From a checkpoint of a small mixture-of-experts model trained on Wikipedia: width 256.
Below are experts of layer 6 (counted from 0) of a mixture-of-experts language model. Rows are named router (the router's row for the expert), gate (a neuron's input weights, with its number), up (a neuron's input weights, with its number) and show model dimensions 0-255. Each number is 50 + 15 x the weight over its row's rms, rounded and kept within 0 to 99.
Before each expert's rows: "mostly gets" lists some tokens that are sent to it at least half of the time. This comes from a sample of Wikipedia text that the model never trained on.

# expert 29
mostly gets: "tal", "ital", " Air", "al"
router:59 53 47 41 46 47 34 36 60 40 61 64 41 58 26 38 35 41 50 52 40 48 38 30 45 36 52 61 52 50 44 71 34 35 22 37 61 58 36 55 65 46 43 77 41 28 62 31 35 49 43 24 57 29 40 68 75 48 66 63 45 48 68 63 41 29 30 63 49 45 44 90 29 56 28 25 60 41 36 50 31 43 47 77 65 72 35 42 79 67 48 41 11 61 63 48 44 08 48 41 84 45 59 19 38 30 36 70 46 26 40 88 64 58 30 49 41 33 30 49 53 47 54 79 40 63 31 61 38 28 44 21 22 48 50 46 50 27 52 49 63 48 48 76 55 42 50 63 61 81 17 44 36 46 48 73 64 33 50 33 36 22 26 40 46 40 47 76 36 56 51 57 53 50 65 62 61 37 41 60 56 40 94 53 57 35 49 68 53 30 58 61 49 74 56 27 55 75 52 38 42 32 51 53 31 29 38 57 61 49 65 51 33 61 80 43 44 19 68 57 64 44 46 55 44 50 46 27 58 42 53 43 58 44 44 60 48 72 49 53 29 38 66 62 46 50 08 27 61 54 52 57 50 49 53 57
gate0:81 75 25 69 64 54 46 36 61 54 52 58 70 41 45 56 62 45 60 26 18 50 72 63 56 45 63 63 50 69 44 54 74 44 47 42 65 13 39 88 57 51 41 65 57 64 56 31 41 47 78 44 41 64 58 61 66 58 45 53 41 42 32 52 25 44 53 41 59 69 70 39 87 75 14 44 52 30 51 39 51 67 53 59 53 44 51 25 36 32 19 62 56 46 33 35 56 43 55 40 62 43 83 44 36 65 72 63 53 44 34 44 17 59 20 26 58 08 54 42 42 50 37 25 53 71 38 40 38 44 58 27 60 66 21 30 39 52 47 31 38 55 38 49 46 38 45 59 39 36 21 87 59 82 66 48 60 55 41 55 42 47 33 55 52 47 51 50 48 49 54 32 48 68 66 69 55 38 52 45 49 66 93 45 46 36 44 49 59 23 60 63 35 73 53 59 36 70 51 32 33 51 35 77 27 49 55 71 39 56 35 67 59 44 58 51 49 51 41 63 71 66 46 35 59 38 48 59 48 47 52 61 30 44 54 49 29 49 51 50 31 72 38 39 72 44 24 19 41 52 70 24 66 48 78 53
up0:55 41 47 52 58 67 29 65 53 49 37 67 25 32 52 31 33 62 59 56 51 63 81 63 38 41 49 31 39 54 73 26 58 70 56 48 67 75 81 32 41 55 46 55 77 51 51 31 60 43 42 55 47 37 54 71 48 52 40 12 64 43 63 75 66 50 37 63 19 40 33 46 40 37 68 61 39 31 46 55 69 62 70 63 48 50 43 57 61 39 63 33 62 56 44 55 34 39 42 62 41 41 32 21 51 46 45 18 56 57 61 58 49 30 58 78 54 33 56 51 68 52 56 43 40 56 42 57 80 77 47 51 31 39 59 53 67 71 29 45 47 42 73 51 50 68 14 37 50 44 55 57 50 40 67 47 34 35 49 69 65 50 56 30 63 70 56 54 71 48 28 28 59 50 55 66 82 58 60 63 58 35 53 35 53 53 62 46 69 67 41 44 45 51 71 25 55 30 78 22 49 39 37 50 40 76 62 67 76 48 43 36 19 38 30 38 66 61 68 36 26 67 35 53 37 72 58 36 44 50 59 42 28 41 43 53 44 39 69 34 17 63 50 18 36 41 91 82 56 61 60 50 59 42 08 26

# expert 28
mostly gets: "sh", "use", "ael", "idd", "eth", "az"
router:44 47 34 15 47 67 58 53 70 31 41 58 40 63 27 37 51 39 52 63 44 47 38 34 43 61 49 48 68 43 41 81 75 75 21 33 83 20 39 29 43 50 63 50 56 17 68 31 44 66 65 38 67 68 30 68 65 54 52 46 63 61 69 41 67 41 28 69 55 61 46 47 45 71 22 45 62 46 66 38 49 66 50 37 32 85 55 54 62 53 74 57 42 45 34 35 49 27 35 61 66 89 46 38 51 74 30 60 22 26 33 67 54 72 48 30 55 54 25 42 61 56 58 85 27 61 53 42 53 76 27 38 60 40 53 45 28 22 63 52 59 52 64 54 59 76 41 50 43 54 40 62 29 33 49 47 50 17 47 58 68 49 39 72 39 52 26 70 71 55 54 78 62 44 47 51 37 46 29 35 52 33 56 43 34 40 21 72 62 39 52 59 56 61 76 45 47 67 72 68 48 39 51 52 62 58 48 29 49 22 28 60 22 36 59 37 61 24 54 51 43 40 38 48 60 37 52 34 72 55 41 49 48 23 49 53 52 49 40 36 59 34 65 68 32 26 39 77 48 55 56 32 67 45 48 66
gate0:50 57 47 59 58 34 37 65 22 61 50 54 52 77 29 47 43 38 37 47 38 72 46 48 33 49 54 29 40 56 29 47 50 59 50 69 73 43 43 39 49 51 51 76 79 71 78 55 63 46 55 39 45 72 60 52 62 36 38 72 72 55 65 51 56 72 39 50 73 52 42 58 41 48 42 66 58 66 47 03 39 45 57 29 74 71 33 55 61 43 34 47 60 33 79 25 87 30 51 32 75 09 38 82 50 38 43 34 58 55 34 56 33 56 38 45 40 24 44 36 69 28 40 53 24 88 39 51 47 49 38 46 50 62 45 35 72 58 54 37 83 61 51 63 31 36 70 56 66 55 72 77 51 44 64 47 24 46 45 30 36 57 34 45 50 33 47 56 26 72 71 55 63 55 17 43 55 30 40 72 45 33 48 48 34 62 46 78 53 60 35 65 52 23 40 63 36 65 23 80 47 35 28 60 63 60 53 60 13 41 44 39 60 36 65 46 61 39 63 53 35 57 74 55 47 40 42 43 56 59 62 70 74 43 68 52 59 54 49 49 68 76 64 59 58 40 50 34 39 31 56 51 45 34 28 57
up0:48 55 78 58 23 59 35 67 80 56 90 80 72 54 55 41 70 50 65 70 51 49 36 17 62 47 70 60 66 54 36 56 50 65 49 38 67 38 70 80 64 61 71 41 70 65 24 07 52 48 23 46 66 27 67 39 35 36 56 34 56 25 37 43 41 49 46 69 64 45 61 42 52 42 45 39 39 29 40 79 58 18 38 44 47 84 56 66 76 34 48 72 37 38 62 61 48 31 53 40 25 38 70 51 67 81 33 45 51 32 84 63 42 65 53 43 36 47 64 47 50 50 60 75 82 26 59 46 34 33 56 60 60 60 49 66 75 57 53 66 27 46 53 37 57 45 48 42 43 39 64 60 68 66 41 46 48 48 51 62 54 43 64 36 51 36 66 55 50 31 31 50 40 26 58 49 69 62 42 69 38 53 56 63 43 74 78 58 62 57 48 71 62 59 38 62 19 33 39 55 37 42 47 47 40 62 52 66 72 59 41 31 54 24 40 60 65 80 51 62 93 69 41 61 59 49 42 39 45 41 50 66 41 76 37 65 36 69 37 71 32 43 53 65 39 58 33 57 61 58 43 42 64 44 57 52

# expert 31
mostly gets: " Comp", " comp", " App", " sc", "-c", "-p"
router:39 36 51 50 23 72 35 26 64 55 20 54 75 70 48 48 47 38 51 67 38 46 52 34 48 41 26 74 36 46 46 71 71 42 20 13 80 46 42 49 48 47 51 51 78 17 64 26 59 56 52 37 64 41 52 71 63 43 49 20 24 45 40 77 46 44 71 47 50 70 57 68 32 55 37 36 42 33 31 39 29 72 76 45 73 86 52 44 51 46 47 35 40 49 74 61 68 46 49 65 81 63 56 35 28 51 57 57 47 71 58 62 45 40 19 46 38 67 20 48 23 80 51 49 42 46 57 57 63 67 46 50 09 38 49 53 39 56 57 16 46 67 54 31 44 35 27 56 56 45 57 67 51 35 63 37 72 51 72 40 41 52 43 56 18 53 49 37 53 77 58 57 55 39 57 67 76 63 32 44 45 27 52 80 29 53 19 79 52 61 45 40 63 33 52 48 61 36 51 49 47 44 70 41 13 70 58 30 49 50 31 31 56 52 44 59 52 61 68 42 67 53 49 25 44 44 39 48 60 68 54 25 66 34 66 47 66 37 38 50 44 65 58 42 40 37 47 48 47 60 48 62 57 45 27 64
gate0:42 30 87 54 55 47 34 52 50 43 70 49 50 47 41 50 79 43 67 45 35 49 45 33 56 40 48 67 44 45 55 70 60 51 31 45 81 44 52 50 39 52 56 61 45 36 57 46 59 54 38 34 67 79 29 38 55 69 74 40 64 60 53 40 66 72 35 71 60 53 53 36 64 72 61 60 33 42 57 42 50 09 38 52 41 50 50 56 52 40 42 55 43 48 28 57 52 47 49 31 43 46 42 21 31 61 53 73 36 50 69 44 10 10 52 38 81 41 65 64 51 42 27 58 49 41 52 31 64 61 42 54 19 54 16 32 52 40 40 37 39 20 40 76 72 49 79 45 33 62 57 45 73 19 55 57 37 50 51 53 49 67 35 75 60 58 30 53 50 58 38 56 40 28 43 55 19 60 66 38 52 31 40 62 51 64 39 49 51 67 39 76 57 69 33 67 66 44 46 54 64 75 66 24 27 43 54 61 43 49 03 31 09 43 46 89 65 51 27 82 38 57 49 51 65 51 33 47 44 34 52 29 81 43 40 42 60 64 54 41 52 46 17 60 68 44 40 52 29 42 53 44 58 58 31 35
up0:52 96 64 57 58 41 40 99 60 33 74 43 24 58 14 68 61 34 57 33 51 76 26 36 53 47 88 38 45 56 67 73 50 62 27 67 70 71 65 24 70 30 36 46 52 42 59 31 62 57 62 41 35 32 37 49 68 41 61 27 44 57 40 51 62 61 40 51 67 59 56 65 36 37 53 76 59 69 40 35 77 71 65 17 44 57 42 62 17 51 53 68 54 33 64 83 69 10 29 33 69 47 44 54 50 41 43 57 37 43 67 56 53 30 45 52 63 47 33 58 61 51 33 87 39 47 18 35 49 70 35 34 50 46 70 70 53 58 51 41 33 50 62 51 59 48 57 57 68 40 26 53 52 57 52 55 41 74 76 56 53 69 30 46 61 72 70 52 45 40 61 42 63 52 28 68 43 68 58 76 55 59 40 58 64 56 67 57 69 56 49 54 22 51 29 31 34 56 55 32 60 52 55 42 48 53 25 24 56 62 68 49 57 36 52 53 27 43 60 56 65 69 55 34 50 56 48 23 35 48 51 53 77 66 63 39 30 49 48 65 59 62 77 53 33 48 51 48 59 53 62 58 41 54 57 32

# expert 11
mostly gets: " H", " K", " G", " L", " D", " B"
router:65 27 40 30 61 30 36 32 77 40 39 61 48 55 51 62 28 37 63 36 29 64 59 50 36 26 51 48 48 61 47 62 75 61 52 41 54 52 37 53 31 28 41 48 56 58 57 19 73 66 47 26 52 12 37 63 69 61 79 31 44 42 31 64 45 31 54 61 57 50 81 58 58 37 44 53 69 50 25 31 40 57 48 32 65 64 34 51 54 50 63 60 28 25 59 09 52 52 43 35 35 52 49 32 32 43 39 62 39 28 54 69 78 71 26 29 59 49 53 42 76 40 58 48 38 54 59 48 53 47 62 26 37 60 60 61 60 47 57 58 37 42 68 39 55 53 28 40 48 89 24 52 66 39 39 37 39 54 59 36 59 38 43 57 35 38 48 44 59 67 42 73 21 11 49 71 76 33 39 44 44 10 69 46 42 37 42 71 72 58 33 52 53 80 78 45 61 83 51 62 64 82 69 46 46 65 73 48 54 62 52 65 27 37 62 51 29 24 64 61 58 55 36 46 37 45 41 46 42 68 56 46 62 31 43 61 42 52 48 66 41 43 82 71 49 30 25 50 55 75 57 57 54 66 48 64
gate0:62 21 23 50 43 58 59 59 70 37 29 20 44 87 49 20 39 35 57 47 48 45 75 46 39 55 41 40 66 53 55 57 35 63 56 38 55 54 42 30 34 36 39 38 56 36 41 32 76 45 46 28 42 50 30 51 38 41 24 57 37 57 58 53 43 58 75 45 62 48 42 37 21 27 26 47 40 35 37 60 54 63 39 51 40 58 70 40 42 50 24 58 30 69 22 45 39 28 39 53 35 69 79 39 49 81 28 43 40 29 39 67 29 55 54 42 72 44 57 62 60 32 57 46 55 54 35 29 80 66 29 59 59 74 55 29 57 52 84 44 51 15 67 39 38 84 43 50 57 25 31 56 52 59 48 50 81 26 70 40 59 42 74 64 57 29 20 62 39 41 49 59 47 56 57 38 78 39 53 67 54 35 78 53 66 08 40 40 64 70 56 63 53 55 61 38 49 56 50 30 34 57 42 54 63 60 44 66 38 47 37 53 45 58 74 53 73 74 47 74 50 65 39 71 43 37 33 69 44 55 62 37 26 50 49 42 32 79 55 58 54 37 60 43 14 34 38 41 47 22 61 47 68 54 45 59
up0:52 38 56 54 38 73 58 31 64 62 74 33 12 90 33 30 72 34 44 47 46 51 71 44 66 75 53 57 36 62 57 42 66 48 39 60 52 55 71 48 47 54 38 55 57 68 39 63 59 61 41 67 46 41 37 65 43 50 37 35 61 62 41 43 52 37 59 68 42 36 52 68 51 67 48 43 45 62 63 12 54 71 49 63 36 60 53 52 77 68 72 80 66 39 33 54 60 60 43 36 36 33 67 13 56 47 13 57 50 50 28 50 56 19 05 40 45 17 59 27 58 27 42 78 63 47 44 46 50 24 45 49 52 56 49 25 73 59 61 40 32 38 45 56 65 76 67 39 48 43 56 59 39 52 57 66 75 41 46 46 46 67 54 37 31 64 71 17 63 43 52 52 26 68 71 12 40 54 56 49 43 47 69 63 25 31 58 48 50 57 58 48 55 43 44 38 41 35 30 44 37 57 63 54 58 61 46 26 58 56 55 73 56 33 60 51 46 43 46 80 73 38 65 59 57 46 15 38 37 34 78 42 57 56 20 37 48 40 28 09 40 35 47 63 55 51 54 52 43 37 24 47 78 47 62 51